Experts of a small language model.
Training: a variant of Muon for the experts, 755M tokens, 6423 steps.
Below are experts of layer 4 (counted from 0) of a mixture-of-experts language model. Rows are named gate (a neuron's input weights, with its number), up (a neuron's input weights, with its number), down (a neuron's output weights, with its number) and show model dimensions 0-127. Each number is 128 + 24 x the weight over its row's rms, rounded and kept within 0 to 255. Numbers have three digits each.
Before each expert's rows: "mostly gets" lists some tokens that are sent to it at least half of the time; "comes before" lists some tokens at least twice as common just after its tokens as in all text. This comes from a sample of Wikipedia text that the model never trained on. Tokens count by the router's weight.

# expert 188
mostly gets: "However", "ally", "later", "ation", "ement", "however"
comes before: ", ", ". ", ".", "\" ", ": ", ") "
gate0:150150138131124096132097153122113205125134117139149070121147153129125116167122141110125132151152134097105146114161103141112150150137132165098113127119100132141073129124112158151104099165127070162143133111102135125138102150120145104143119141139101116132121107128186122075140152122108081127117140104087114081125135163150155129126130129092166126151159172094065149144120141133128138131132
up0:101126136102162163122153136196143099158142167110137132163119130127111126155127174126089103120150123161156142154121112181129120139124169109093125116123110100080180167146180082118082115115120111141082106146112121091105179132131119133125129143094169129121130125117104128153107164100127162130147121121125104102118152142116138137081144108090141126116099127122134168137129114099151115127131
down0:128118075121121083156126129157137119067112101074114139121092132132104177152112132100138140154153142133159136141094165129085102133133140086152134120109152113131125111135125157152123161130081110127129105152080077112109119122121133150148110152116120151171155163127127181114150093109129119151092137107077119151125144137130130115093143120154110108112132156139122126137085106101094171157145
gate1:119132162176136092134137161141106136156091097153119132140143125127137170087110084115145136138129128090134146126121120121161101088118100175133093119149110117129142140113166109131109135096157130167122148100159112093168106129129130139151107100142136128126130090111145087099111080103133078071119138099160105108143123135118120152068137109095120143173166151125090094140091117124125121132134
up1:151137142208107145147118125145182148074104131137134087122119144146150134138096117123133136129155123108155091153076140151097133126125154120131111098108121124142136159095154123098115156099156184113159126126088109098102127122169115159139128186097115133124170186123108149135107158146134139108126136172135115112103108116113126114125126145133142112112134125120112122113086168147173121148096
down1:112118094141147071069092159115121150166096135099142136101082108128108157137110111145141121134125096136130160104125104121139131111110155061120139075099162093152139102116089121151129144135106119104116115143087128083100131143124130116093126118123174155167129136101130107141131110138084128158133098089130151162155114158104148121114111112149161131144109116123105084097148148090133129139117
gate2:131188180097142113118082130153148117115136123162135139149098107124155145119135089149157153112096154142157143136157098099142123110141120093151120165173100143118142115104115172132132099182126096153095144166107141123135112136150172134131169111110104108103133172178157127161140122162136114110112127114110149116121123128127125133151144148087087153144095174125085126130100159135137104106128
up2:122100150164119104120152107074135154155168141137130115098129151148139153103137147097081104162123129126115112132100122145116126157098103144126131119138095128095107114175135130082126167080099180129158137132135126098124170107100127096124118144150126122149085126087134109111137121136117169122188136139104146153154136072151106139083114139135140139085147136155171146103122105142128159166117
down2:116139164125115138090142121149152114134136091137129161133127120111112103145138113107140102124119114127174142110114092168147146132092111093121136109145131092124127123154149137117129122120129124128122127108101128180120132144134121153059167139160155093116131156172085181129127109145111168157156151083120169133136121097127133092159090131138137142124076139130163146082142151134104171062103
gate3:139101120149141155103085083059139125093118155135076106149119075135110168095173114151140142127150104100157133120146154122124102083120122127138163108116074148138102104131133148124124158139160182110123141110116109136124151113147153169132104124098135106126162169135099133121143105089107129155121109091136116118116145122097129110094093137137160123142152112123124171134164173126153122117134
up3:131093110159105170104128105080127133103110129143100103105110058138099189117173142142159163135133120095136177130131175108119084102108122161158128133122126116144112122126137115154150132147133142141139129103118116172126107127125130118153090144155155115114138136115125117123148108115127095174128120095117113159098117138109123092091110124181146119113161089105117148171174144118116100100161
down3:131069185044127107121144102140136161130119144147106148100119115112144085146088119099101157097097158136149151142132129138113127103159132126126138190109124090149121109160137163150113124116121128121121149122146104138084130172118144138153152136118118141092137114144106137122126118109180153126130095072107158118101104145147129146139107126097128144094116117097145184116112149112117117165128

# expert 166
mostly gets: "footballer", "loan", "—; "
comes before: "0 ", "1 ", "0", "— ", " ", "1"
gate0:150094135110196118106150103115099127146140084106197132100090178144090106072158145118104102119146136154114078138126120144109141150121167143154149114142125108107177105123130088122126101139121109135149071142136139142150082140146152099073126123115116091115163117148112109093115145070115121136110125133119129162123130167113116128104132144114122129128126130143121142134160140110156116128124
up0:159104134114164075103166117132097115122149091101207168089105128143103097096128133130135110104136138137108087150141141147106148151134162127151124103110116143097173092150139118075145090104104138131140083127139160177149085158126138107092116157104132130137151120144137108130107142100089142141124132167113148176120126152144116122100086172123117143117121141125121133144154127121139110115118
down0:110128117120136184157111140139129138107106107146140137141149133133136133079092143117117101112068095135118149136135125092097120113109105100128158118086133112105095113152123164136140085127109133171116119117145131077118117113124082156146163093127093097207138096152103146159159155066132153134118120131129133138166135136095113150126103125111154123101113101137084130129166106138109159129147
gate1:130147100149152135117125160122118088133091159122089129167145153129120116150162162100112155109087116128115118148136166152095135139071134073127123158129144116139097180155121122128115149155143135121140099095134121151109158105166131175103116115165127151098161151171095128099126103120119111137099129143127105152149127100141148122144106125195118133146083154114114109093101128076154105128123
up1:053132180154114116078102121136171137152106122136094178137108124106129135139125146131167105114121133112126123113104115157133093132103187090106133138147138088139121143105121134121105086141142117139150086134095158138142116171140124134112109171137129112123160094108091126154156105159104137147085074129150149117157116134078155089150154109157134149115115154110109131138121109111136121123140
down1:130110136116151141160113138109120092134116163154106107138076089126153152159137095144165108125122099163131183079104156114098122159152101104106133127162094120150161140111105120148135132146127109143104144074148133097119144106101191140141124155117116155119135137130117163116143135133109128140075114081091157176143137144132161157123121180090134130089148127172120124115103134133113141128143
gate2:165143153105160116189147141167170121152122150178163107154092125148125096076104129121120125104103117131114102096096129152138126102091124149108153153068110117120126124140136111157172167106117141107128124122094126138090110137109147145104130124115139159124125111105101145107115132145183110112105145147179164160141135160155112122103103090117135139161099091139122118109119141129119109086155
up2:188144126100156116127155169132130136123193157148169116101096096187171107079091106139145136104182113101131131097144136136132151131088124152128139130129126125127116134118094135129112118125131142121162162097107094134140146152100130101146141111114164140095117119152153126106129164156153150134155150113133110112134166134132105095093122166134114089133113083121101129146158144165126138085152
down2:167111107132111116156136092140179132110145109146120149126120134122185140113146161092095139062134118130121116110078137149150139095167155116100162184096083106138116142115157096140129107144126140097170164180125112103134134135110148120114150130167153129186117105119091123125153112123140148174127132107152123149158072143137143121136139123126121107108143125077136117129120105148119125141108
gate3:180127143113141167132147147097166170151158128162173120125120145158130114096126101126116177087142097134124094117101140148149162132110117152126118160102113122122137143117125107158161119093101117110098162118141145118105145155148165090116109136157135097147131103131153131082146150146118160158120122125119151171096154148174140079123168147122162148116160135111104100116097140120096168089141
up3:120142093102138113118106135142121128128117121067078084127110149109118156131134138086103096143147139160094164139143128123077110171110109158138089071212131117144134097131129123125121121141120140151133104122138095131135130140134105130096110126149130139137115178180134122109109104133146116122153153140116118093129134105087104154128131127130120127139110119118107105160094166099085143197117
down3:107099108147094158135128116094122141112146125116127121158173156147114133128139145172111098130123129149159113172084132130125181102120129124199100063109129147167114135113120155152130167113082117149123144123105120141149128131086134108133111123087090101116113113159173129103145189155118129151123171117101130133126104118145111135091140102108125132144150133144129131138142195141153153132101

# expert 39
mostly gets: "also", "Scientific ", "Career", "information", "Population ", "Early "
comes before: "==", "of ", "and ", "classification", "life", "life "
gate0:120120112125110127136108177133125094103123114102116133112110082128112111138127079138113084098084128141136113133133117162146134135126137144120124150158133122168150088125122163163095118146155166139101114164109113126127135090119110132097139102166116128140115077121157155117167095163104124173133116173140102164138119141134156149110080154174101137146089117096140083145113168107127132115184
up0:099144124138169110112118165123144129133116157128122075114101150116145106105117161112148132112156137061111118084108141130116106146104150099145096111148106124172102192118117157092125099135113119119152141121111133162151165122103122111185106131115112143124155147157131102155096133124148113122157117099108100098107125135089153145170138096128138177087148146138098120107136095117156132081102
down0:128122129110149116118118141112116112112149106098120166153160119129156115088148157123084178140128153140121129157184103121088174138148108134146096141132132121107149128121119142154115110142153123132136094151137156102140143107128125125120163108115152188097104131108160178117105077084124129146113071102130168160101106089126149138125147106125135171162149111094175133162122117163145116127157
gate1:130086130136175157120167105180125124102091106130149125084096070089137151130122134146127185130119132126153097132108149123155154165152131122109066112101109113095130108100174154128124141118080134116102140135124129163120087147110112097133142159109119102120113157163135113080112153113092160132150144116153154178135133131125129099136142133127139150105116160162112131117106135108161128150104
up1:109118144138160152106137124181108120119092115115168156088084130112137145093150139182103164117129156109145099120134167149126145150122103096104080105112141125097159120124172143138101130110109144121142151095147129139137122101119123101116138096123123085131103133119162153124120158132112154090140130093158168135144132165123125128173150132167173137091184151146130107122093133072151138120134
down1:151081081154152133158155089136121101133109115115113171140103116130120156125150124169096127119105133096152112139122142150126153177144132180091113140129131104140109116083144149128149102099093174154146151108133112111141106184151109098113133145107149158120149124107152135146155163129143147158103146131133163133150148121133165117092126167127132126154084108098080128141144111153116112069098
gate2:117126139134117145150143109118113136131105127126126122134103143115097137180116153172138098109098121139123099132125172116099133105146170077120113164132155167119102120098197103164129124115112093126111162119137106099116114132094104146115147111119174176168144171107170139120129124134156094149076113107103132125142129103105124105123147128148100105079091122099154146121164166140169121106126
up2:131106118121106115100112125090089162098152124111135167117154156133118139108136155173108093132170101112139085088178132160123111105140103100076159118119118127144126120112098139126150094129098075118138140086120153152142146104140135115152130104109076158121118090142155135123100111135105134106126119118135136124097116101181115141121084136072131139133102159155146091130085144164135128107101
down2:106126094166124139105096163105146112131117141155109162119127126140133116148124104119156160100135095133161113153104148092142137105107100160125086126118142117101121168118129104123157165109111126095160116148141138122113126120129109091104107118140130100153109129106161075122124147099086097146109144115173141142132147135139147147128156150107140128111161111149173103175181181139170108172188
gate3:171137191110149121100134134141118155115127157157130177147159133173101141143150111126151134159162095146130146127190152100138126095107102136081168095137106142114116120130121139144098129120119095119140156116093154118100100105093153113141132116166145108133131119098152116086114140146121143114101081140162135151111137100095106100127111161131147092100117087136120150118166136132109177139167
up3:081101104114090155103115124156108085150153109119161154124149154096123121131125127163156143109110100094122118085119134127104127133103165125133086130179110093121156158171144115114099118148156151146129114109121161164134173120145152113141103110117120140139113115093136168164113067178117099086091113119123143162107167143160155103154076110110138149149133132142123100120132129111124124135114
down3:151170120104107076117117135152148152148140128125161086152161095088119143111134160148132141139123122134161154141154182144145120141132142169130122135131101171140156130142131109084151131130130150112127157170152108173126131083120152135086097105125104166134125176155108093117104146128132119128087171152148148106142148152137156135129124100149121145130095139088120141112135192148091088139110

# expert 93
mostly gets: "'", "politic", "room", "death", "’", "Affair"
comes before: "s ", "s", "t ", ", ", "ed ", "\n  "
gate0:119097179153115065120133086136182111105127090106136133113142112145108119158105146126120129135129081151123115114105127127103137102158133121143141093127082133065145106127142083165147138130143155073138140113151141102097131122151095138138136171151123157119168142148105121128105121124098081115118089116121157128103092150126130142098102137139120085133138151172085115169110131151136095120124
up0:121154100127155125110146162113100165145115152163149130124106119119149145098108107110098131121166191145112120144143131107148143141109118123115103150157165142162108181131122115121098154093158095126091118133146118114138139135127155090073139132149109115134110082138097158095107147140123134095153111139132096105134106101112137099144166119178119164110132132156188138080114114147130143069107
down0:076148119068041152103097112169126136111150139143118122116143137118157098132157190145116136145179157086118096128131119082150151094158115142109100146115146095172139110123135114094167107107123149130130101127151143122129122108132146155137154131123132141116139125103138174141151102123130150143142145071142137147124117152112169147124134110113143096132118110114129076149168125134134124108116
gate1:096145134109094125168121176101149161132150130100101072127151107094103114125145138104166150137138164127125094145091139154173117104158106112127168138182144145157101144098101120125087164091137159150104132114091137093106190096133131128124116115135134142139137149141124131154116119083141141115137110134127102149114142069100167140135115133118132151094122154114104139141121138151162158093143
up1:088172137150109120100139164190134136148132151130146157147116101073132133135103130113100121147115084178127125075104110107125149099104165139128158154147112128112076121138146134179133124112136170144113103092121147112126064077159123154155153118139109149136156159119139167141111131131142146136116146134142102152139146094132136138162120094103155133163089149123159132117157129139136138104121
down1:125147118133118173153079122098095175085121174136117132160106166128127111139109129104142124081097126133168113095136094117115180163124175116159101112096145138150121114128146153084147135136173114128159156125141123169133169088117121127154134145122130128116131131135104151101103132133145120152116139141130111159187119118133147102093117129149162144149156180100128143104141102153118081156142
gate2:137149122119106118148114127159171155118140130129167140102125144151129095111121097092150142139164154103111127072156098150141082149111113136138165137136059099139168161144153142159088114159141148138156156134104127097134120135168116174116126129142101137161130134111160118092074116102123136126144126115128124124117140118174107116082140137136120166132145124113133092158111163156155104184102
up2:122082154117125102129066145120116128158103090112136108134154090114105132142096119121141110070112097146126125129106127093163096100113128115122139117149142139082117117091117146117138125126174129134130085147074120117145135134142086130119098160154126130141168160174127191179155127140147164157123124117142126155144112133132150098166109095109107080127095146092113162117113115106141125136140
down2:134106117157113145138107126132106130154123115148110144164166152110104153119112128165078187166114115171112105094116139112116114092117128167141102110130129098124094074157143106064131090125120106128124161129132136116148151147143120106126141126142185130105163113099141152178131113113173145124130109156144108136114148148152123078094145104100109137159101090123127141133156126102089100141155
gate3:206167157143132132142117168134142158124149103124123135145153117127172127140131140135156095083123125107155129197116129111130147176112147118121102132172107134097112152133130161175136135157150101121166143145097122133117085149100107140147132118153146141139122145130103131122145116118150115177106110187138086091145101132118111118178112137142123139173096182125101131110132120120118134105143
up3:102088119141102141103091087149118111067126131134173142099070138135106143148136118101091153131111106152141136089135129154129089094142113118098142126107144111117100114110113145096120134134118145148110121130128143130140130124114119091102120131134157142149143117129160105142131194134167168097108157131123164120117067104133106135077154155124097136136148125147174150074126105126074133108140
down3:145126142130117115097140117165119124113160181090147169111145176153098132121120122136116129162114087094102168112100137127117131176137117118107120145123101098151151111126122116128110131148059144155120123143115122139110166125173173136097142137133149130062116124134134145107120119141155132175167134108097168128121157156091149101133160122123138121098128177179115094113093156116128133157127

# expert 122
mostly gets: "law", "hand", "ney", "champion", "ley", "thod"
comes before: "s ", ", ", "s", "ing ", ". ", "'"
gate0:088122083072141105141130134127086168141129143104130161125078110147181103134125111140105101161128096116117112128135126151145091075128109127151132124120102095157186090193127128129098108117139109130140128168122130143152105136108134159120091153144123155123094150144154102119150108093146110144118142118141153155138131147110105131132118125138101149164083109147134158143125096158173166157137
up0:101144168163109139116116158081128187113130130134143190117076181112120145100128150134120117144118116120153125140092173164154165125084171101126184141160159129152105091128135163111164147121132150139128111107119106114120101110143120110141145135100120104117107166120119172128139149118142122134135153122157132120181149142144122100095157136159107121114141092091146118142096147138108153143120
down0:148146119111120091101147129138110119119148123116146137082111112152121151108089149148099158150130117119127138108123115079165074123143054124130151106105116139121106094095142140119148152144127112141156148146106141142115118199162092106088123172103092123159123152100105095178123105142113111092106095119123127086094088126129118096132129118128110095083151138110141123117145126142099116099117
gate1:134159139200148153119160093113173125115110145130104153139078141127114104145163125127153123122137116101121133128105121127131126155171103172123151171119117167094139138149108130143159145110128138121124142122138146079137105143148137137150082143186187145124114131122088086119138111147130071121119121117141129100149100132144088119139103119115086137155125149171132162156129136160101154100090
up1:129103126145108085084119145101126087120103121116128103116083136190186126105110148118053151172123156110120126140126135133108098145132173150099095126163109114123146124109080119148163122136115140130136130115120133138143116162130134149144143116158107105117153133134150140096155135109101096131097162092097150137145167159125139131109178147143132139139105125165164085119157100083114144129129
down1:144090099091091139128150095131154093146146146154127128142135171136115151168098143145097134151112127132094104157123137099093134146079160132147123124127146135120130175097089143156153137124108145078145124149116107106153153097145099162177129155133136102149111115108132122165138193170078099143114135165168133132129153162136149139139137111098171152147161166121123119128121153112141122131113
gate2:146148133157113144162123105184102156129163093127116070126153140135132129134119129108094091105138146123084125117109117134154137102108153138134101095148139113134115108103095174093169085111099127110111116126112131104119114100120134118109146129139103138118088102105131139069111130139109194070150154148113111143094121117108122108147146126173115129162104135118147092146140086175108123091125
up2:116104130151108118148155148116112155140144154128085117107140119166116137143167136158114089149076093164074171131101140166170113114167129137169150136141132137155121123149120118157119156140120135118129134142114128106093112100145170153146180133139149123149118138132161134160112161176131125108140127118100124141071110097149129102115143151099100151082078165160112129170123117128126119127164
down2:138131143097196151181107107169157172123134174115150106145096133124133070113114132175127133149151099087137120119122148127152146109153088128151127116137143129114131127096136117099141103109121160118146158141107108148144131127095115132111107107135102133139139098173107154123117147164081093136111142099175162123097098137131132139145124085164148132127159108107145138103080171142128111092122
gate3:163181130137167110143075134129129156111133089104110084131118096131147130083088136133136099082130122135107167097173139159112106153135137143095108123117127114108112126089156106096130129114097140155144141139112111121130123154119148134155145132088128130097129113135093159090159126084129137142070132164124118121111117151114101136182126124176120148102157148153150163141073136144102102127137
up3:122142105055097150173148112103114127110157134113115156082152163106125124118129159121143101101120117147096111112096152112115141111160119111126111098152102137121126156141096117120117193118124121146132112115110107127157128091139136130123109177115130102078138121089155150139144171100148113120110118097145115139121119138104108157179143166146098134109138099149163179142091135126113089175153
down3:120109084143146147144173134138146124095123157103128175106158148095136145096164131121137129121134100164151131103131136132116124135090127151147152138118130060102141144114143090092124130097128103149093113134121116144143131141051106123154146160118142109113149150136126124125118110145088115133106122146070113158158114142115121130150163098114160165120174078145159130112142094105136180167121

# expert 61
mostly gets: "ces", "tion", "ices", "ature", "ture", "ures"
comes before: ", ", ". ", ".", ": ", "\" ", "\n"
gate0:141138126138093118118147118107170084119122080136160109186132146106134110119138140163126139176126111126132094129149125114140117147140132126155101122112106157141128135120174092154144137149093134090127174106124146129137085127123129143140115135100152147126153104104161125082125125113138121118108152129131108114123089078202100138148111149132125160081168124150095120130110205169124116148146
up0:131108163121148106134130152167108132142147156135126121106155147150066133085100117107151094096105161132136116146105100138118151136125169153127133116151122136144112134114120135134080180091128096143123106151128117122173125128126164126149164093103125108124144107182110120083143122118087140112105091133151148101132121143113122140113108124106137138122076143128189139114131035135139133099140
down0:112163133135106123112089134114103172140136154144144155112122096131114096155113133138145096149151091124141134152100136128135143092094153140124133149089131116156124159138144133115148149153087105128130057123106093127134119123157102108137116117141137116140153146143129141173147090165139135124099137169139082160160145118134156083085135165142170116114181128136116104140102134076066140103148
gate1:117182088113086119094080112162132127141115124121125111111124110071143094118114153116105130142169104090137180128145071148114148143136154106138114130119123082124137155109128132122106112125109137101101131174108117122115167112127157128078083140138103131176098132140142178091125133134111173121107122096118141086150130095146112124125153142124135123104176140095122140081135135124132098146150
up1:109129128115096130155094132138144130145126125096124090102185127081160075155093146136123105118150108145136187136115082148149116126087154132146131151102127072135148133123127150143086103107120111169115160147094174139123186144147120135126105082121101120125148131151137137120110106093116119134129131103141109101133181088128134118110148147150091105136129128116127147137132080098163149089139
down1:167141125123137163167159129096081125121103162103106166143142125110157160146122111117146158145130146146139102111068105145093139137131145127114128098158104114124153064112135139110139128144145139136098128127106119098140109133129093112174162133117157142104135106141118125185101105183144198107122130153112122124141115108125122115124137137128158167139112101132184134126126153102111062105137
gate2:143129113118148133109148086092164109117128124127124132147106108106138108113115116122141168171136126120151134133143130114096143117125112144153176179114166151104125155121140137143164102144108110132066121110181142138123123121073178077139098087132147124160108084150131154119152174095124086138111145144088106135134105123127156136144135196157098152141125118135150138127091151138132090126146
up2:113153113117178083110130122126096110141134141147154117155150080151135159158131099144110160106164121119079097145100090136086100130097135087169127166097121104137120142151131120094169132095130153131126142094165148183150100150101094097113148078126137158127094116119172128121112132142098161147138148127142115175116112110136136156111125136159121153150123142100119149154153123115106104125153
down2:099137148155146139126103111107088085117102099107103121183118144145181141091162124151135147128148084127117124097139114145116132109114119108142070119156161116124081124105142134121153118152176113158130112140093120095101149132149117146106130116136124167167094137138154106170118156129113113154136117155168129108109114119188117129146146130099140125157121097172147126105181167100137147129107
gate3:129124185128125140107132125132132113121123153142093141154116136080131118107107161126130116091153128140132101118114190145130085153134163131100166124144117150147119151122137131089077132105141120146159150118127161151132099198111077084187110118112125101086123088148099122124133127130151150136130152151136091115164127106107090111118091112132091125154141116111163114106145158130157152137092
up3:144119150175100151132148098079131110128144140094100157164127117158110128134136141143157150144103096150141108123195161161148128146124169097099123099109117145131128156104110109100142152163131109137115164150118091104140132151113161135111141132112182110098169096113147131147093123151155098136102133122105084127093179117156146110073117140109120140132124092144127125133107170149122158112151
down3:149135155096157118104120165138113132123124099130132103147096138133134104108103086122151106132110152144095132078133155155141119104172128114112143121165125083152146119174115123137165106137107166103141156157121138090140130129105157082111140097143097129159138121139103088095152121193114140160137130114089151145106123122140144139181099118142088095093169152089120156139104117092144120127099

# expert 116
mostly gets: "However", "According ", "under ", "according ", "Under ", "%; "
comes before: " ", "Succeeded ", "the ", ", ", "1 ", "Incumb"
gate0:132126113127115132127099124094091149120111143203152129125089128137123138069130134109147111146153126072153098104119132141194123106158105131172115141107083145132143149082122159179141144175120124118103143127129100161149178139152138109166072155147111130170148127125126151110132125101115146122138151121097148130152108121101103110101126096117126119108106144167096142096124134113118141127125
up0:164136178149128144105126116141151150101170138125132123119146149128136100115123114109117166100091092145131138183161137176101131142114165132093132123105132090129123100157149128123162121096173155128167110161136092103186119110157138124139140135123161151082125134090149128136168132132145095165146110107144159136084129103151166112157115153163095143117098098095134114110146128136156097119143
down0:144085114124123123159105137128111126122112079149100134114134109120124122127160125121103128085107125134151121161100130120112156168152111123134153126130152130132147118092131110092163139167090130128157128132154165111119076101135163116149104123072116120132120122145169103101108139111149165123063165159147173144140061109119148167131169132149115132093157145134108159133126164131113088115086
gate1:135120133149103111146127144135132149116090074132144143109182154156102105114165151142132123153112141127091096117167145085138120085114127151178108070116137126098124121148108109078107116126182159098130114110112118118094092165159095163111124102128154139138140118165097137144106096103134125155142084125132132167108119119115136155099111153116071125153143159165110130114120138143126130100145
up1:096148116129152140118118124150193097160100120109096139109145119159160126159144138123139139177201093139124123094163113119118102138094128142105119142098129117180108118140140168146103083075140133100144136152152106113128103142130126166091154124175164152104125096117137113118182125144155120099078158134129139102127122138115145101127132131121124107127113101142157113084092149141116142151125
down1:130138154125135147145152146121143121155118114118122134112128178166127132127132114175166114140073122117074150144113139109131095152127146148147171133109076135149119151131104149166124078085127139176145130132129080068129089108104080092110115125103142104149138109134181136131143119124119120173133144166125107146142140118099169105115141134110123141138132126108107139088162120149163155135087
gate2:146134118133110080124063086140164099133136119127128146136123133140152146141110146153141106137142112104171122088169118139089117151106115118114127123167115152125100125129177094117121137103134118111168142099118091150112133182139141111171142156152130160102130165115197128111136156116123126106109165131093111127133127119132131093103134138159111114140119136093131129163201140176165115154125
up2:120142152102194166139159162092130143118128156130120152134123137072122105109152117113141126121112124148108136138100136165148163117156159170171154123104147119080141095118101129124115124139149146106123085139147154127121133113152117135122130187131147086121089096159093141110101114093105153117118130163147108109106130114127127166141109110131110132107115166165116148125083119125112169079181
down2:120155135149124193143130162145162109139120143144149141050091185099148140064115151091140111124158129109128114148146158122127131111110122159140115087099108105139127125116126130156134115103129155117100119158147146155143128110115122126122131115149172101129073145129157128137175135141126104120108127095147151096103107080168153112127113120112119095116166135092146133116131140144133100073103
gate3:124153123150154111180090115136165126126078131129073123142183127146163126152135157144101150123139092138124126102135133112132154149092107109131107147136097098133103140179164128125127128117145173131086177119120112147082158148117140141165135092132100113086164152147126106120157141126113145131174116121101140065153145091102104133100130121154126175109120125134130150112145149119141162139143
up3:072126084145109149115145131130070165156118121124120096161146127095100139101146134108134087138117133097119158140113149115118116101129128124128103093155123117170067145104124140127141090128107104107119141092104149111121148081173155163127126136126114117093053102137144117155105102138166127127140124136156096170107120158154117137117106104123080147111140160133111122076130123123111102103119
down3:151142168105151124175120127111098108122140168147160138145122101123158131113133141127133112089145155104116148137129124175164125100102124153109124090095066133102134129085122141103130111125091141166113122096141116116134126128123132145139096113126122110146134121142122137127111125108092123105127098089158136169093184121120178093145098155128173111132131164145134172083079121131112121174076

# expert 180
mostly gets: "finals", "ation", "tournament", "ently", "example", "\n    "
comes before: ", ", "\n", ": ", "; ", ". ", ") "
gate0:124127124145105103115121095132157107125147126146145172123183135158098137133178156142115121141125132081128141082135088041148106140107124127127121167147120142124146115152131144126093149138146111132085099095118110127112138162128155158128141089140150119119160110094168134086122148123116148174108123115101106111111101130081139133110089143115100166164146173138138138130092156130118107147096
up0:169110137097110144133149174124125124156105113115079141069146156087151082130100132116149099116126107154134092108107119144109141098150073159156114173124106131130118094125104119138159124107128088095122130105111135132113144127119123110158102169114141139182121147139109131131134135120117151152150124100103110146111136160164075102103134098109147104107118097130135102086132127120124065144085
down0:152109129108182106149108125124141132118089114136146114120114114132137154123129124143178092138078073098162114081107137168084142102127109152119131138123105118120125128115163164128150100112137093156129136115124142131156112099115115129111120117123130087123102169154158138083122118092148173134160107099118117095138155087103150103137141169096103082114111104129092183144117115158094119102119
gate1:145114083105108135166116084110112150124119120073127101094120112134116149140111153156115104148124145174159119165115136179132129161081155134130102150086139121111126138121060142144138134100133124142133156162154142127122147151110126127104162102113147094172174123099165091103117135135090117147096115145133099128148117131114126132118146135106075147148164170097132179130108126136099149116152
up1:151063170129131126107145107111111140105146119149148106122136096138126159162121128128128127178134067114095165145141116116140136123139115129111123118116081187165119092141114152131131147122122124120091154119139134162127138149147153154076065115118150077132147130126085134129111091161128123101122132145107147142105142119105111148110106098192123149149110137148099145166087107156131152153118
down1:140108104135130129110099131108151153104132103158127114108129122096113124113154160136130105117155092083120108123117165176104114127157152112079141112106153174116151126150122150170098110135106143125119095140115113102151171196143168106139109095155097121091135154140113165119123129156136110137119141094129146086128114133118123116128112096200109140138128087104116120118106135089064110123105
gate2:148149104133100145138143146147120129155129119103137128151116122149066139124148097138125130154115098116174129133120101121136113159093139088178109176133136116160141125154119127158137086124160084102110126096114138151094126152142137165108175142150134126095151130117117098089129110063128129151144094167105097141155148124101140095069133123155115117164166140108159148169128102129152118112154
up2:106120169113106137155142105108108126152153160134069122155099127132134102140157188128142162103146143139119104136128159098109124108115170175106133149155109128121091105108135123122173157115117177123123125124127133103137152147120128133114148128122094156137099094104178142132148126152144075092105149133132124116115106095134095096149117170096128171109176163150096110165127090140102132155146
down2:115143149131141133145152130124099161142148165167111140159086165155118160126107106118121124095149150095127124121142147100125138100091136135127142121135170098086109163132106115149137115153136107149102136114133137089157142120104051160144096150108140146162128121096089163139126093105152093147116108091118125116127125150109140113164154099087171131078141150120124145121132165147162105150179
gate3:185166157124134114130159140104102140116116106112136120133118158095123135117130168145063111115133177153135112129143175113112135140099110120106133160144103123113123108133148135121167107129133115147165107137088087105119115112147110151144157172170131116150090142109126137085130134096138175143172084108119137122114123168147129075120110097100137159124166164134135129102112126128071144106159
up3:125104123102122117158139096150110162125136144106131111126113072114184147134140068109121180167135081170141148108165123113116135122147165111131082149152116133148105115154089136185118141147117154122115152146159144167114133135132160126158147120126146140130132121105101143129071123107099093098129148152098128117114119110110113132123108068135102138157133125125103143179132112126168134134084
down3:083147103146170108160161115129132089116120122167148141165108132123148145110129112132133148113155121167175176123113111113123134127133087106118099121127137122093117135133123092166138076116127126109102113112102075134115148138163115093113155104117133096162140133093147116100128141100115103147090101093089139095123156158136131128143094119106134120132100144098067114130129185098161161137095